config = dict(
    n_experts=32,
    experts_per_token=2,
    moe_layers=[1, 3, 5, 7, 9, 11],
    routed_scale=1.41,
    init_std_router=0.0334,
    lr_router=0.000423,
    norm='rmsnorm',
    batch_tokens=131072,
    train_tokens=1576000000,
)
Below are experts of layer 9 (counted from 0) of a mixture-of-experts language model. Rows are named router (the router's row for the expert) and show model dimensions 128-159. Each number is 500 + 40 x the weight over its row's rms, rounded and kept within 0 to 999. Numbers have three digits each.
Before each expert's rows: "gets" lists some tokens that make up at least twice as much of what it gets as of all text. This comes from a sample of Wikipedia text that the model never trained on. Tokens count by the router's weight.

# expert 20
gets: " he", " He", " she", "s", " they", " to"
router:441510589520520419490524456470513454440497488495484497462454559511468511502518487508487491537490

# expert 15
gets: " the", "s", " The", " film", "The", " album"
router:523520516417606513548506468468519460475444465445518461454476470435464465494522498511482551532480

# expert 4
gets: "==", " |", " (", ")", " 0", " University"
router:504494498500514448484534503505515426404510527515451467495516528451524537544501436545451556482561

# expert 2
gets: ".", "\n", ").", "\".", ".\"", "k"
router:476565607458518454498487511473505473406484474494539506499438552509519488503513492571455531477458

# expert 5
gets: " |", ":", " on", " (", " =", " in"
router:510557525495569514462499559467493469429519442519520478502512544501501457510502493448459599490478

# expert 24
gets: " |", "-", "|", ":", ";", " /"
router:466494477510536534462442522452511522429524504524487525529475570496470444496555432483487579557502

# expert 22
gets: "\n", "-", " a", " and", "|", " as"
router:550577530545495473484465483572531389467472530552480554498480524563510474522432543562569558460475

# expert 11
gets: " has", " had", " which", " have", " that", " it"
router:462502537458505465512475518510534419472424494494488490559536482500471519539531465477489580547444

# expert 18
gets: "\n", "==", " \"", " ==", " ", " re"
router:545472518461534509479483477464537464489485441560532549514557539537463437523542517523485630525467

# expert 12
gets: ".", "==", " the", " ==", ":", " by"
router:559459564515515471496469449525504508474506543507473447546492517494466489513508463511461443484476

# expert 29
gets: " the", " his", " a", " won", " The", " received"
router:511497536507553477460495488526544496501503431512445524459474498515521431582470455475472523519456

# expert 3
gets: " ", " as", " 1", " 2", " P", " 3"
router:482509542522538482473520529468538504421523473537438522504510512492524470560450477501442508490533

# expert 17
gets: "\n", " St", "th", "a", " c", "st"
router:511599514432520486426572457455476491452430498492544504496483524561473428540541589518462456480548

# expert 0
gets: "-", ",", " and", "|", "=", " in"
router:520542514525528433542488502562505446476446464513495435520496530559490417496519452494560471553478

# expert 21
gets: " |", "|", "-", ":", ";", " 1"
router:477553496482544454466555470477527464427459504486530484506519580517498446533536472520578526493542

# expert 28
gets: ",", " was", " is", " were", " be", " been"
router:495542566482560447472502482544510425488425440452567500491508573474453501560488519517478556493451